{
  "n_layer": 9,
  "activation": "swiglu",
  "moe_layers": [0, 1, 2, 3, 4, 5, 6, 7, 8],
  "router_score": "sigmoid",
  "balance_loss": 0.000141,
  "balance_bias": true,
  "router_bias": true,
  "lr_router": 0.000717,
  "norm": "layernorm",
  "norm_eps": 1e-05,
  "tie_embeddings": true,
  "optimizer": "adamw",
  "beta2": 0.99,
  "batch_tokens": 131072,
  "train_tokens": 514700000
}
Below are experts of layer 5 (counted from 0) of a mixture-of-experts language model. Rows are named router (the router's row for the expert) and show model dimensions 128-255. Each number is 128 + 32 x the weight over its row's rms, rounded and kept within 0 to 255. Numbers have three digits each.
After each expert's rows: "mostly gets" lists some tokens that are sent to it at least half of the time; "comes after" lists some tokens at least twice as common just before its tokens as in all text. This comes from a sample of Wikipedia text that the model never trained on. Tokens count by the router's weight.

# expert 9
router:100098146129142133120127170046134112071160175123122094090108118153209135137136112141117180096065167109118164130115032175166096120098135117139126124108123105164158157171080077162137101120111121139163085095119072117126121174168081191173179094124136188112142129126104179083161174130096076140137100115131069113073152102148087172104158151153108133118130161123133100102148122115130115129102
mostly gets: " 2", " 1", "0", " 0", "1", " 5"
comes after: " |", "–", ".", " (", "|", ":"

# expert 0
router:098137185135090128107162143115116155144138145153092119154143125149126123099096146152078160100112078142124080104117080130103069138087135116075074172174105158164113172145121086135142136142092128095134143098125064095137085112146093164146115095085157158238151123153104144096177132124158114099132132095172092151100075146115163097126117143107047125128121152083101111124154161132111111114132
mostly gets: " used", " released", " made", " played", " won", " use"
comes after: " was", " a", " to", " and", " is", " were"

# expert 15
router:129185099136074129149116146121149141100164100122160045095139130170186134105108092185107150073072146114156101126120104154122122099063141109135133157102150157187166159129080160125134155161110151088164086119087057108098076174108101171151141093129125144139169131141153162146192179141073162156080125083169131157175143134082174130142205184089110143153092126112085102101176112120154178164122
mostly gets: " a", " the", " that", " The", " an", " his"
comes after: " of", " in", " to", " for", " with", " on"

# expert 5
router:072137120187123176123176140143134076149142136144078099084152108135143156117126113174097119141144188118083190100168101191179106131067155067123115161133108116137197143106113128154085087189077120192109104105109082134104073160100124116120140097114093125090173096118123114088136183147132144130152080138175105071100120107077133184135167149166097147092141117147140075065129123112135065140179
mostly gets: " (", "-", "(", "_{", " [", "{"
comes after: "\n", "|", "\"", "\n ", " /", " co"

# expert 10
router:146090172095129109164159142105137133100157107082103142118197120183107105126123136160128120108132110170143086147182166147132087167062103138152124102136092123144124127168099116168064130199148091119115101101137111103130114069133100134168123149145121121170142125103125135102156156128147123135146107148117110131158196134116132119149109125107136117095223139148114123076133118095115135119177
mostly gets: " of", " University", " game", " team", " name", " album"
comes after: " the", " The", " a", "'s", " his", "The"

# expert 11
router:125160128106133133080178155099103142107142165205147124139125073152182171122127112149111143088106158103113151128124097171151086112139153067126137136129141113170090142136100160153137104193107102089108090103121132120124105143131119125124117094144096172133073095097108200121126188117060161186071129102178123192146148160120153106112171155120132137137147142130115132067184087114150090112146
mostly gets: " |", "|", " first", " more", " second", " third"
comes after: " ", "\n", ")", " 0", "%", " —"

# expert 6
router:087147131134133191137129157075134116051114131140132112146165101175184115077062130169094170125089128175103176126162141182179106137087143076135146158216068131186089131189114133143127136136110116116132116180099089089156118153101115195180113146125115151139113141094135160098131108133155078171148097074193113120104160115113138078142131166183136134138101138092108094145113109099090120127156
mostly gets: ")", "\n", "==", "===", "\n ", "\""
comes after: "\n", " |", ")", ".", " =", "=="

# expert 13
router:132099125142063172122124122101106176101162099177149112156143115142150176081122145145129209092098134113095135075131123169105087142102119095117177173125122106155142135201114120178153077125077083140127110111144147115115079137100150176170116122150120136174152111133125101117140125119055131179117093112092108078094167170126135139133157153131112146104135133117114171146204130147136124162185
mostly gets: " York", " USA", " England", " London", " France", " Michael"
comes after: " |", ",", ":", " of", "|", " in"